config.toml
num_hidden_layers = 11
hidden_size = 256
n_experts = 128
experts_per_token = 4
d_expert = 64
d_shared_expert = 64
hidden_act = "swiglu"
moe_layers = [1, 2, 3, 4, 5, 6, 7, 8, 9, 10]
router_score = "sigmoid"
normalize_top_k = true
routed_scale = 2.0
balance_loss = 0.00152
balance_bias = true
init_std_router = 0.0247
lr_router = 0.000905
vocab_size = 23942
norm = "layernorm"
norm_eps = 1e-05
tie_word_embeddings = true
optimizer = "laprop"
learning_rate = 0.00158
beta1 = 0.9
beta2 = 0.98
batch_tokens = [131072, 262144, 524288]
max_seq_len = 384
train_tokens = 907000000
max_steps = 2961
dataset = "wikipedia_en"
Below are experts of layer 2 (counted from 0) of a mixture-of-experts language model. Rows are named router (the router's row for the expert), gate (a neuron's input weights, with its number), up (a neuron's input weights, with its number), down (a neuron's output weights, with its number) and show model dimensions 128-255. Each number is 128 + 24 x the weight over its row's rms, rounded and kept within 0 to 255.
After each expert's rows: "comes before" lists some tokens at least twice as common just after its tokens as in all text; "mostly gets" lists some tokens that are sent to it at least half of the time. This comes from a sample of Wikipedia text that the model never trained on. Tokens count by the router's weight.

# expert 68
router [103 127 121 100  83 121 133 113 102 156 118 151 136 148 134 135 155 132 123 109 110 155  88 109 135 147 122 129 168 107  92 132 103 113 127 104 105 101 155 105 106 174 122  91 131 127 138 172  51  99 158 135 130 146 139  76 146 126 138 146 132 135 105 105 123 132 150 113 130 126 112 103 112 139 115 161  88 102  95 147 149 126 114 149 150 106  90 140 116 120 121 164 151 137 134 131 119 118  81  98 124 127 146 178 148 175 168 156 152 132 152 147 113 149 138 155 153 119 102 127 149  73 105 135 132 106 106 178]
gate0 [121 140 133  97  91 119 119 149 130 132 128  75  55 152 143 147 127 122 141 157 157 115 142 129 124 116 144 116 123 110 150 104 104  99 130  84 167 101 170 100 142 165 162 109 114 131 149 127 164 135 119 109 107 154 158 162 143 113 126  95 114  79 141 174  76 125 159 149 152 139  83 101 149 134 156 126  95 165 140 143  94 114 128 141 154 143 149 125 167  73 111 116 132 110 116 112 136  91 160 113 140 127 128  92 154 157 126 140 171  96 143 172 146 171 106 126  46 142 155 147 142 138 105 121 153 127  84 213]
up0 [117 131 103 115 179 155  97 109 113 113 142 169 164 133 148  83 148 143 128 101 178 117 136 142 112 130 109 147  75 165 165  91 134 150 107 144 103 139 111  99 158 105 162 136 110 155 132  79 135 108 119 118 120  94 144 108 136 101  97 125 130 141 101 113 135 154 110 101 136  42 187 167 173 136 139  99  97 106 176 157 164  80 124 101 105 115 122 146  89 121 129 129 102 142 142 172 143 153 115 132 125 142 137 125 120 121 138 108 115 162  87  98 119 161 121 122 135 106 148 124  93 100 139 135 102 119 140 117]
down0 [146 116 128 117 140 133 126 130 106 135 111 141  87 109 120  72 152 113 169  92 164 104 163 140  96 155 146 148 147 148 158 154 181 142 127 142 133 156 128 148 141  89 106 132 109 135 117 150 145 105 177 116 105 116 140 142 118 116 109 110 111 135 125 108  90 112 115  88  83 145 148 132 101 166 162 126 112  86 132 132 128 134 134  96 121 137 123 137 119  80 102 127  59 142 125 123 100 145 133 168  92 141 138 137 115  52 101 129 100 170 130 137 137 152 119 166 107 104 138 146 144 124 147 131 121 130 125 177]
comes before: " the", " ", " a", " his", " their", " an"
mostly gets: " on", " in", " into", " during", " at", " around"

# expert 4
router [116  87 106 105 133 130 106  90  51 121 103 109 136 153 137 137 129 142 140 118 134 110  87 119 128 146 169 130 132 114 119 155 118 131 126 100 159  92 159 120 165 142 106  91 160 153  93 166 107 137 149 107 138 115 107 125 124  97 124 147 160 166 125 106 100 108 119 141 139 125  86  86 142 152 130 120 132 107 129 112 171 130 118 140 139 108 120  99 117 145  98 110 156 139 136 141 151  97 136  73 154  95 103 177 151 181 163 129 137 106 131 127 159 143  89 179 124  69 133 135 123 116  99 147 138  87 158 156]
gate1 [103 108 135 136 139 110 165 157 103  81 179 133 146 131 137 148 165 135 116 139 115 131 116 129 127 115 138 110 129 154 112 146 129 138 131 125 172 106 146 126 138 161  84 115 169 132 141 115 104 100 114 102  99 122 134 140 108  71 132 122 144 122 160  72 111 125 149 138  92 152 139 167 108  87 117 108 156 116 135 137 143 149 123 141 146 112 145 111 104 143 111 146  61  61  94 130 131  88  99 104  97 131 143 116 138 141 186 147 152  56 106 183 155 145 125 126 150 151 174 114 129 167 131 165 156 123 156 129]
up1 [184  79 103 139 121 151 120 133 119 148 117  77 151 158 136 121 145 161 109  72 172 129 189 123 128 116 140 139 123 160  90 136 142 133 113  95 137 126 117 144 132 140 104 132 124 168 123 105 139 118 135 142 156 125  90 161 128 142 118 120 150 171 144 119 126 149 104 171 117  82 118 135 127  89 119  75 120 122 114 117 132 155  89 179 162  94 190 146 130 108 121 109 145 108 101 122 126 117 101 129 100 133 125 119  99 138 133 131 148 156  98  75 147  92 118  91 122 164 138  97 122  96 135 158 112  75 128 122]
down1 [112 117  77 125  81 111 112  96 148 140 107 111 117 109 152  93 107  83 103 130 142 120 122 100 129 111 112  96 132 115 135 110 117 147 132 110  95 166 172 110 168  95 112 138 123 144 105 150 107 118 106 154 119 131 163 123 113 169 145 118 115 136 136 155 152  87 108  91 130 153 142 173 138 164 123 140 115 148 126 158  94 125 141 153 158  95  90 136 147 149 124 130 133 152 122 132 100 179 156  96 126 110  92 127 125 104 105 148 120 136 118 134 120 159 101 133 109 131 137 139  63 113 111 160 153 110 108  98]
comes before: "0", "1", " |\n", "2", "200", "199"
mostly gets: " minor", "ars", " least", "art", " Lemmon", "|---|---|---|---|---|---|\n"

# expert 24
router [101 127 129 132 114 108 134 121  73 104 121 131 133 127 121 119 167 180 120 131 107 105  63 145 156 151 145 125 156 148  92 145  96 132 138  96 159  92 128 118 131 134 153 111 127 175 112 154  88  97 135 117 115 104 134 111 125 117 109 155 136 125  97 101 102 119 126  95 120 101 130 139 128 127 144 122 107  99 119 127 105 132 145 137 138 107 105 104 118 107 128 175 143 143 133 179 105  83 167  68 156 120 147 147 141 163 142 138 156 119 113 143 137 124  71 151 121 134 119 165 142 129 131 173 142 100  84 120]
gate0 [151 116 109 126 146 118 124 150 115 136 116 131 184  82 160 119 104 150 136 159 138 129 123 153 118 128 145 100 116 106  92 117 120 103 162 131 146 113 121  97 133 148 113 132 137 156 110 135 110 113 116 137  73 119 148 115 131 142 111 156 104 114 102  74  87  36 129  98 179 170 123 124 123 131 163 143 130 109 173 128 133 129 133  88 141 137 138 155 101 135  86  99 138 150  72 129 144 119  98 130 133 107 120 136 129 139 186 132 159 127 164 100 115 112  91 128 117 125 157 144 130 147 103 109 113 134 141 150]
up0 [135  91 121 147 132  63 112 154 121 137 147 107 110 121 124 105 152 136 167 121 115 182 121 114 123 101 153 114 136 122 111 125 153 134 123 143 165 115  94 126 121 106 127 102 100 176 132  69 110 123 125 134  90 137  86 123 106 135 103 143 139 118 157 116 120 106 132 116 108 131 179 130  99 115 113 141  99 142 137 129 110  94 130 159 143 114 142 141 153 143 152 140 144 130 141  87 107  99 114 142 163 102 169 137 142 127 138 132 107 125 142 120 152 139 108  98 134 171  93 147  58 119 155 127 152 169 158 125]
down0 [127 134 138 165  93 114 117 143 123 172 151 123 103 123 132 139 104 135 146 163 135 118 123 154 168 165 146 106 127 144 128 128 102 114 154  86 102 148 103 131  84 110 151  99 153 126 156 125 100  89 134 116 151 157 139 109 129 188 123 158 108 124  71 146 152 108 109  64 108 107 141 124 101 118 151 127 177 153 137 128 151 127 102 115 108 179 153 104 124 153  83 120 127 104 114 165 109 163 163 139 134 134 131 145 145 138 122 129 154 139 143  88 105 121 127 129 140  92 123 116 142  98 125  84 131 157 126 151]
comes before: "\n", " (", ",", " |", ")", "\n\n"
mostly gets: "ya", "idae", "°E", "y", "ium", "ius"

# expert 39
router [150 127 124 111 152 147 135 105  77 110 117 164 131 117 109 106 151 146 133 110 133 111  56 100 166 166 120 144 162 140 165 142 115 144 108 111 138 118 113 132 159 117 130 105 138 133 124 132  54 120 134 133 120 149 156  81 154 105 141 154 156 149 104 124 132  95  97 122 157 146 117 119 125 183 138 127 121 156 154 134 104 150 144 123 144 101  88 117  97 123  96 142 139 152 117 172 133 131 121  68 142 119 136 171 149 163 147 117 117 128 113 148 142 118  83 172 183 124 102 153 146 121 101 137 165 113 132 195]
gate0 [205  91 159 139 112  80 120  97 130 115 132 111 115 127 125 155 119 120 123 118 137 148 125 152 115 144 134 115 140 137 142 142 128 135  93  92 101 114 113 147 164  85 126 140 117 128 148 112  98 113 100 168 174  91 128 124 134 151 147 117 131 116  94 135  94 124 105 136 116  81 135 108  65 101 107 170 140 151 148 108 116 160 133 154 137  97 105 129 128 166  77 142  94 158 143 156 126 141 104 102 115 141 124 161 107 127 130 110 109 179 122 168 179 102 170 129 115 133  96  91 129  76 118 125 163 117 172 111]
up0 [139 133 135 159 106 106 156 118  99  96  93 104 159 107 165 163 111 127 141 123 144 156 138  83 150  98 116  94 123 104 107  98 141 144 130 135  95 124 116 142 114 144 138 109 173 101 117 138 102 119 162 129 118 102 113 128  88 103 116 140 112 126  77 139 111 119 111 129 127 145 154 124 122 141 140 123 119 140 115 148 125 142 101 156 162  50 148  97  92 157 153  99 146 108 137 135 170  83 115 121 125 144 108 159 124 131 153 126 121 131 174 120 190 123 162 163 143 140 115  63 128 155 141 137  88 123 163 134]
down0 [ 97  92 176 120 147 146 113 145 123 128 152 125 135 105  35 131 110 112 136 154 100 179 120 168  92 131 142 114 125 121 117 108 122 105 138 147 131 125 131 130 172 149 111 148 140 126 130 111 143 129 148 134  97 122 130 111 154 137 124 110 150 120 167 178 115 137 121 149 126 115 130 102 131 143 136 179 124 142 164  70 111 113 188 153 120 137 135 106 116  95 164 137 121 101  73 130 116 136 148 142  79 160 126 112 121 177 181 120 157 124 158 115  74 142  91 100 131 108  90 135 114  77 141 142 118 128 126  93]
comes before: ".", "%", " |", " |\n", " (", ")"
mostly gets: " km", " sq", " mm", " kg", " lb", " cm"

# expert 27
router [112 151 105 108  94 117 138 129  59 127 149 126 125 140 112 118 162 171 117 129 156  98  88  71 170 140 145 104 164 136 104 121 140 134 180 109 140  97 126  74 160  99 129  94 120 119  79 136  81  98 152 104  95 142  95 139 136 137 130 166 145 149 127 140 119 152 143 121 146 121  96 117 109 177 103 130 115 122 123 150 148 119  99 139 171 128 114 111 123 111  46 161 127 150 167 128 115 156 108  87 110 125 124 146 131 171 144 117 134 122 108 148 145 137 107 150 134 117 133 157 123 104 103 129 117  88 140 167]
gate0 [118 102 117 122 134 121 149 105 104 152 114 114  63 111  92 112 133  85 165 132 138 140 156 117 126 129 145  72  88 126 113  88 172 120 156 100 123 112 137  61 115 109 123 102  83 152 138 145 173 127 125  63 128 130 121 111 141 131 121 140 135 138 135 130 132 135 143 150 155  77 132 111  97 182  96  97 145 118 112 103 122 161 120 151 131 132 110 142 120 130 115 135 110 133 134 115 175  89  93  76 132 129 156 105 105 149 160 150 137 142 107 140 165 127 117 131 158 116 166  87 125 139 109  90 130 169 149 162]
up0 [144 136 117 117  79 164 108  99 113 168 147  92  84 112 120  82 137 115 141 136 146 128 126 173 108 154 163 107 138 129 154  96  96 150 133 163 137 106 160 156 121 103 150 108 113 101 162  64 131 150 110 128 145 125 158 139 125 100 113 126 130 170 108 135 151 106 111 109 145 130 157 152 125  79 137 166 139 133 141 124 127 102 121  94 177 118 113 141 135 102 126 152 114 116 119 166 139 126 123 148 105 118 143 100 131 108 136 114 142 153 142 136 129 127 120 126 190 154 113 107 133 117 126 113 153 138 166 153]
down0 [129 131 111 112 136 160 134 106 124 143 134 138 129  86 183  94 125  98 107 143 166 147 140 116 107 140 135 133 127 149 152 118 155 111 111  90 123 139 137 121  67 133 141 141 110 148 156 141 145 184 107 129 150  91 151 141 128 135 136 105 118 124  97 121 150 130 112 147 155 142 116 134 117  93 115 111 144 120 101 107 127 134 120 142 154 146 138  95 141 126  81  85  93 121 157 147 142  82  93 162 134 164  84  98 144  60 134  96 176 120 148 114 159 117  94 160 144 170 140 102 113 139 140 103 160 100 107 147]
comes before: " |", "–", ",", ")\n", ")", "\n"
mostly gets: "–present", " Website", " Occupations", " Label", " Lanka", "9"

# expert 70
router [131 150 127 122 118 125  97 132  67 119 117 124 138 168 144 101 180 142 165 137 100 136 115 124 136 190 131 139 147 135 123 121 103 161 151 103 166  83 134 103 131 120 129 106 118 160 122 164  98 104 137  90 124 123 117 138 132 129 121 112 133 161 128 114 155 124 103 134 124 147  97 127 154 142 129 145 100 113  92 117 193 153 126 125 125 115  74 129 107 139 110 104 121 157 148 136 120 118  99  54 165 141 112 162 134 178 132 125 155 117 129 165 125 143  86 166 140 132 112 134 161 111 140 106 157 138 118 199]
gate0 [151 189 111  99 145 117 159 137 124  96 148 133 150 111 127 125 163  98 181 136 116 161 151 155 143 191 122 146 126 131 169 163 124 153 146 123 131 112 174 155 116  96 104  91  70 184 124 140 113 118 121 156 127  98 141 146  91 114 130 145 114 131 116 108 162 136 129  88 106 158 109 130  94 141 119 105 147 104 102 123 153 165 133 143 166  69 117 115 136  89 129 178 123 128 137 117 143  95 135 108 130 113 123 110 143 136 123 147 121 164 120 172  80 129 151 134 132 133  89 166 126 103 183 134  82 108 119 140]
up0 [127 170 112 143  92 104 165 125 158 127 119 135  96 144 122 124 141  95 160 115  86 107  62 150 175 121 158 108 128 124 137 109  97  97 142 150 111 101  78 108 151 122 168 102  66 124  93 105 142 110 130 102 130 120 128 132 153 121 121 123 111 182 139 132 200 148 102 128 102 156  89 113 130 121 102 172 183 128 115 154 171 157 123 121 119 139 158 117 120 106 120 134 126 152 146 120 151 136 122  93 129  88 111 153 101 132 122 151 131 137 182 142 136 176 106 152 143 102  91 159 136 161 112 121 100 129 154 128]
down0 [159 132 105 121 125 146  73 119 145  97 127 155 147  89 149  99 128 152 107 197 150  83 147 113 130 121 162 194 139  86  76 124 162 156 141 125 151 125 111 145 145 105 142  80 127 122 190 181 101 106 199 130 132 105 140 157 141  89 130 115  79 123 105  91  83 116 126 127 143 136 154 122 102 124 109 141 157 119 108 138 133 132 105 152  91  89 139  82 150  96 119 109 159 128 100 149 130 124 135 111 116 111 126 122 116 119 151 164 138 147 134 154 127 128 113 123 154 130 164 120 147 115  76  95 116 111 126 124]
comes before: ",", " of", " (", "\n", " and", "==\n"
mostly gets: " Secretary", "op", " School", " Press", " Representatives", " Senate"

# expert 12
router [141 144 120 124 107 115  98  93  60 135 112 100 140 130 101 119 151 174 122  92 145 110  99 152 164 168 139 153 164 132 102 119 152  98 134  90 118  95 125 131 143 140 154 105 144 141 110 150 114 150 156 125 100 153 171  86 136 127 129 176 136 118 121 138 112 131 131 112 126 133 139 111 125 185 117 141 120 109  96 157 140 139 103 149 149 121  95 103 120 124  90  89 109 176 121 144 129  93  89  93 121 131 147 173 153 187 150 135 151 155 157 116 127 113  97 153 158  99 116 129  99  90 160 154 139 142 102 143]
gate0 [171 121 153  81 152 122 133  93 113 132 128 186 146 132 122 101 120 105 122 117 118  98 160 121 136 163 132  87 128 143  89 121 115 125 133 145 137  99  75  90 135 132 146 137 142 151 132 114 163 134 168 115 149 139 106 132 145 115 110 132 167 132  94 106  84 146 101 162 116 147 150 133 157  98 162 147 103 131 164 110 112  86  88 102 128  93 163 121 153  89  92 127 115 145 144 168 127 139 102 112 130 116  91 136 159 149 168 100 140 129 159 149 134 138 121 132 123 167 110 156 153 124 165 133  84 136 101 144]
up0 [129 128 109 113 120 127 133 154 161 155 174  93 110 120 129 121 129 129 134 161  79 144 120  90 139 123 115  85 136 122  86 162 158 113 160 168 109  59 108 128 104 103 115 110 122 169 159 115 108  94 149 165 117 121 127 156 111 144 137 131 176 140 152 155 118 141 124 170 146 122 118 119 142 128 145 102 142 143  98 143 117 113 158 134 130 102  96 112 130 130 124 108 185 128 105  99 151  96  69 132 122 143 140 120 119 145 148 105 161 151 131 117 172 155 115 125 149 126 109 134 113 142  99  97 147 159 129 108]
down0 [155  95 145 101 123 192 117 151 121 127 107 148 133  81 113 172  99 116 116 157 156 145 114 132 133 154 122 120 119 146 177 136  54 122 129 135  87 154 131  79 139 109 159  86 134 127 146 136 122 132 116  81 117 173 135 163 112  97 113 122 144 142 150 109  41 153 105 106 142 108 140 106 128 137 132  95 154 144 127 146 142 111  95 118 105 111 145 153 105 116 100 126 143 151  89 117 104 160 121 114 112 108 132 172  79 153 128 113  96 117 139 151 128  99 113 145 173 133  77 126 137 124 148 145 170 128 162 158]
comes before: " |", " (", " and", ";", " is", " |\n"
mostly gets: "ile", "\"", "ice", "ration", ")\"", "iles"

# expert 20
router [125 134 145  78 119 122 121  92 109 133 111 132 103  88 121 152 131 153  89  89 124 133  78 125 138 143 116  88 173 110 109 162  99  95 120 120 120 128 132 109 144 124 129 102 108 107 137 185  69 126 125 139 120 161 137  89 140 114 155 140 143 142 135  77 105 129 121 141 112 135 114 108 113 135 137 155 119 114 116 141 150 127 136 168 144  82  75 116 152 119 106 101 172 115 136 149 129 128 125 115 109  98 120 180 169 175 132 175 124 112 131 141 115 121 107 150 166  82 144 154 120 103 117  80 152 115 131 171]
gate0 [149 154 187 130 110 145 121 126 138 107 117  99 121  95 111 114 115  61 115 124 110 117 123 119 151 116 150  71  93  86 136 140  99 125 135 140  84 114 134 103 164 124 132 174  95 135 158 170 165 174 138 164 132 130 119  88 146 161 119 150 143 150 102 141 110 121 127 164 120 126 154  95  82 135 190 147 108 102 175 128 148 106 114 181 119 129  96 130  83 110 126 116  96 102 104 105 123 127 130 143 134 131 119 145 152 131 134 157 127 127 126 130 168 108 107 130 149  92 174 141 135 182 113 116 130 123 108 157]
up0 [ 85 142 124 143 123 162 142 106 128 114 130  94 180 127 114 135 106 125 169 136  86 143  73  83 146 157 169 156  91 135 134 142 114 128 118  99 135 130 141  98 161 139  98 124 142 112 172 144 128 122 171 122 156 119 182 128 115 143 153 114 116 151 176 159 165 156 100 152 117 128  97 123 167 123 107  99 116 169 158 167 150 150 130 138 109 147 149  90 139 110 157 114 126 137 133 108 110 103 134 120 141 139 119 147  87  95 131 129 152 161 128 144  92 122 108 145  95 119 162 137 157 165 128 111 117 151 138 141]
down0 [112 124 120 132 121 125 114  83 143 133 103 100  85 136 126 120 155 169 119 102  80 109 118 108 153 142 130  65 133 129 160 121  82 131 116 140 170 148 159 114 145 137 156 161 108 133 136 124 177 108 115 128 105 156 136 107 178 115  77 153 106 143 131 200 121 148 106 100 169 115  70 112 130 135 125 146 116 118 108 120 139 124 106 120 133 184 115 120 137 148 142  87 159 124  75 111 116 130 138  76 133 137 131 137 122 151 130  93 132 142 145 162 140 151 142 135 116 162 156 106 120 130 112 132  93 129 152 113]
comes before: " the", " ", " a", " his", " this", " which"
mostly gets: " at", " In", " in", " near", " During", "In"

# expert 32
router [121 132 134 117 132 140  95 141 118 129 109 103 151 129 146  80 156 163 150 129 132 110 107 112 114 184 159 100 152 111 124 116  83 163 128 109 123  91 155 118 173 115 121  97 136 163 121 118  72  51 128 125 135 137 143 106 107  97  95 147 119 132 107 112 115  82 136 106 133 129 143 135 156 131 108 139  94 110 125 147 193 115  71 146 148 122 115 126 175 117  79 117 130 147 118 123 149 102 131 120 129 122 171 150 129 190 138 126 177 124 119 109 106 145 120 152 123 121 116 141 126 110 123 138 142 116 106 179]
gate0 [120 138 148 143 105 113 157 150 151 162 150 130 138 142 136 104 151  92 157 151 149 145 131 160 121 124 166 132 130 133 137 114 120 117  94 148 194 173 124 159 117 102 140 130 158  65 126 144 107 139 125 168 117  83 146 131 116  81 131 119 109 152  99 128 129  78 153 121 132 136 141 134 126 115 132 134 140 173 160 123 123 115 131  93 116 122 117 108 123 130 139 108 116 144 142 130 185 117 163 133 103 132 122  81 117 150 149 113 111 141 110  77 130 139 118  86 118 101 114 165 108 135  88  99  96 155 140 164]
up0 [111 184 104 158 138 103 125 141 121 142 146 102 103 121 110 141 108 147 130 125  95  93 108 125 136 140 123 153  92 100 163 130 142 130 137 125  71 120  75 108 138 118  90 162 150 152 127 119 118 105 144  56 128 228 150 142 159 164 127 102 153 126 125 104 126 169 137 122  91 172 145 157 139 128 150 114 109 159 104  97 104 128 120 166 136 130 137 128 120 147 106  90 102 103 117 121 106 115 126 115  97 160 110 152 159  92  59 135 138 149 138 126 109 100 109 149 121 101 108 133 120 104 179 129 163 139 119 126]
down0 [139 137 115 125 122 171  98 141  96 127 115 106 158 110 142 130 118 145 142 111 109 154 127 125 118 147 129 148 108 146 156 129 142 137 105 139 138 124 128 131 165 121 131 111 120 110 132  93 125  82 131 114 125 127 157 150 136 129 121 113 116 155 136 147 105 136 140 142 177 132 143 107  97 160 174 115  93 145 122 117 185 116 158 152 141  77 134 129  98  98 124 108  96 158 143 151 157 139 120  62 122 109 120 154 187 209 146 125 145 130 153  95 125  79 122 122 119 109 110 158 137 161 121 149 174 137 123  76]
comes before: " the", " to", " a", " in", " that", " his"
mostly gets: " took", " wrote", " went", " began", " worked", " make"

# expert 99
router [131 157 141  99 126 146 127 104  79 132 137 114 117 139 101 163 148 129 189 100  94 156  82 159 160 155 128 105 126 124 114 113 104  99 112 112 157  79 158 113 156 142 138 100 128  82  85 167 102 149 150 129 109 150 106 104 142 131 147 140 140 136 112 110 101 131 114 120 133 143  97 158 121 144 112 147 131 102  74 144 139 132 113 131 148  81  96 130 135 113 103 131 113 144 137 127 124 124 101 118 159 126 134 195 131 167 154 166 121  98 139 111 138 146 113 158 151 122 123 176 147 118 103 100 135 146 128 170]
gate0 [104 127 133 126 151 110 127 171 122 128 135 133 120 115 127 158 131 161  95 112 148 129 149 127 144  99 119 122 150 122 159  65 104 135 152 103 121 120  84  97 163 121 117 146 149 110 105 193 116 101 129 143 140 129  99 153 127 109 125 164 127 163 101 113 117 147 129 127 110 104 130 119 121 168 114 148 115  78 131 113 128 139  85 114 103 138  99 153 148 140 104 130 110 155 112 142 167 150 122 106 148 154 106 150 115 116 179 105  92 141  97  85 135 125 134 119 141 106 129 118  99 115 164 120 136  95 113 132]
up0 [126 137 158 143 135 106 140 173 134 125 143  78  87 115 119 120 110 102 128 118 105 180 124 158 155 131 144 106 135 142 135 114 110  80 132  74 135 123 108 130 160 176 160 123 157 110 119  98 151 118 106 139 148 127 100 156 114 134 169 109  99 155 164 150 139 153 153 132 107 125 136 148 127 150 114  86 155 169 136 119 139  72 102 124 110 118 141 154 141  92 137 116 116 172 159 110 126 151 135 121 135 123 152  95 114 137 131 140 104 144  90 119 153 155 146 127 134 153 135 169  93  82 121 126 136 159 123  81]
down0 [141 139 163 124  74 122 129 131 142 129 147  84 160  71 127 100 155 134 126 125 132 127 118 136  89 180 110 120 149 152 125 129 128 138 103 124 112 107 147 131 147 124 124 149 137 138 105 105 105 130  96 124 182 117 111 112 131 115 135  76 141 126 135 142  83 152 127 138 143  92 127  88 145 140 141 108 138 125 101 148 153  85 105  87  99 113  99 168 120 149 125 106 154  88  98 159 138  93 120 108 111 163 150 129 122 140 157 100 115  69 103 147 117  98 153 148 118 132 104 120 138 157 177 154 121 161 167  62]
comes before: " the", " a", " his", " this", " an", " New"
mostly gets: " in", " within", " by", " throughout", " alongside", " rural"

# expert 100
router [119 102 131 115 154 125 149  99  94 128 108 119 140 136 153 126 155 162 130 157 123 111 100 102 138 167 162 139 156 151  83 128 145 105 120  99 154 102 127 122 135 148 149 149 152 125 130 212  65  90 133  97 102 121 137  89 133 111 147 122 127 113 102 106 147 145 137 115 135 119 123 135 150 158 148 112 118 127  96 129 151 161 120 118 112  98 127 134 141 110  71 143  85 142 151 137 132  80 125  69 127 163 116 144 125 178 129 135 167 100 140 172 157 139  93 183 135 106 127 136 173  84 129 107 158 119 137 150]
gate0 [153 144 132 117 107 105 122 119 116 129  45 128 100 136 146 148 131 149  96 131 109 131 117 122 136 147 130 109 126 139 138 116 141 110 119 108 128 126 148 106  77 128 152 134 119 147 131 171  96 121 124  94 151 105 155 149 109 150 160 141 126 157 160 146 137 159 102 140 112 146 131 138 154 159 141 104 127 128  79 140  82 125 119 133 132 100 122 150 102 126  86  99 101 170 122  91 128 134 146 136 119 100 127 130 120 151 128 103  80 134 197 117 120 130  75 136 150 100 156  82 124 148 184  97 148 106 133 141]
up0 [171 121 116 109 129 131 122 135 117 173 110 100 134 132 127 185 105  95 111  88 107 112 148 138 171 159 132 157 131 132 132 124 109 122 114 116 134 105 188 126 117 176  98 154 136 120 118 125 149 136  91 155 142 136 114 127 111 126 101 121 148 115 137 107  96 134 122 137 110 100 161 118 130 105 136 138 135 159 142  94  85 108 113 124 113 104 150 100 108 167 121 110 111 144 186 148 124 154 141  92 102 143 142 140 162 111 140 139 104 159 126 149 114 175 100 132  99 131  80 146 132 212 142 127 128 114 121 139]
down0 [134 140 110 105 137 123 115 121 109  86 150 157 128 136 130 109 154 164 119 116  99  77 136 155 121 142 161 109 127 113  84 107 109 149 152 131 155 130 132 123 131 141 156 141 124 180 130 140 109 132 102  80 150  98 142 124 136 169 147 112 125  94 161  76 110 112 134 132 157 170 108 103  80 135  98  91 114 156 124 108 129  90 115 119 130 145 166 140 116 109 146 115 143 133 161 151 137 101 152  63 117 131 162 103  83 149 156 104 116 112  95 132 154 137 142 105 129 185 103 167 113 104 142 100 111 159 105 143]
comes before: ",", ".", " and", " of", " in", ".\n\n"
mostly gets: "°W", "°E", " structure", " tick", " medalist", "Gls"

# expert 87
router [122 144 141  91 124 153  99 129  97 143 131 103 128 145 139  94 145 171 128 130 137 100 130 147  86 188 122 116 154 154 129 158 143 150 108 109 149 101 186 110 157 145 151  71 121 143  84 143  77  74 131 122 154 115 125  78 129 145 130 132 105 137 108 129 105  99 152 109 140 156 117  94 123 139 138 135 125 104 148 134 153 139  67 149 139 133  96  90 131 104  89 115 160 160 136 156 124 111 145  91 168 129 130 148 133 187 152 166 170 119 113 141 101 124 113 170 139 138 148 123 142 125 127 115 132 152 131 182]
gate0 [170 114 118 151 103 174 122 128 108 108 118 140 131 131 144 150 144 133 138 130 158 105 149 175  90 126 124 118 137 117 152  77 136 171 104 167 132 116 129 159 148  98 161  87 143 133 122 139 136  98  84  94 156 105 121 127 150 125  82 112  89 172  89 149 128  71 104 141 113 132 127 157 134 152  98 137 124 110 121 115 128 143 158 132 160 130 122  88 134 107 126 124 116 131  98 116 102 118 160  97 129  96 149 140 140 154 148 120 178  84  79 106 124 137 127 105 138 147 108 126 146  61 123 189 151 125 118 147]
up0 [ 89 112 134 106 156 161 141 116 147 147 149  79 156 101 115 140  92  95 121 118 118 128 143 116 130 157 157 131 116 123 105 102 164 105 115  92  99  83 117 132 101 110 142 132 113 129 156 119 130 111 167 121  95 151 147 157 157 149 145 132 179 132  92 126 110 168 100 128 139 136 168 144 158 110 149 179 115 155 166  96 139  90 128  86 116 112 123 145  98 175 105 141 124 130 109 136 167 153 122 139 108 176 148 129 150 125 112  99 114 122 164 149 172 144 143 162 108  89 134 128  90 185 132 102 115 139 135 120]
down0 [127 100 117 138 119 138 127  79 103 139 160 142 145 152 142 120 105 116 103 131 138 144 152  64  90 113 145 146 129 124 137 154 108 144 123 147 107 115  69 130 140 161 131 137 141 107 120 101 133 109  85 128 131  93 114 139 186 143 135 178 149 140 123 134 140 129 106  69  94 135 150 175 145 154 117 136 106 118  82 106 128 133  93 120 168  89 163  87  96 128 136 170 119 172 200 155 138 154 138 128 146 107 138 174  97  77 140 108 131 115 108 168 147  96 130 162 147 148 108 145 138 132 117 165 168 146 133 126]
comes before: " the", " a", " been", " to", " that", " be"
mostly gets: " has", " have", " including", " include", " may", " having"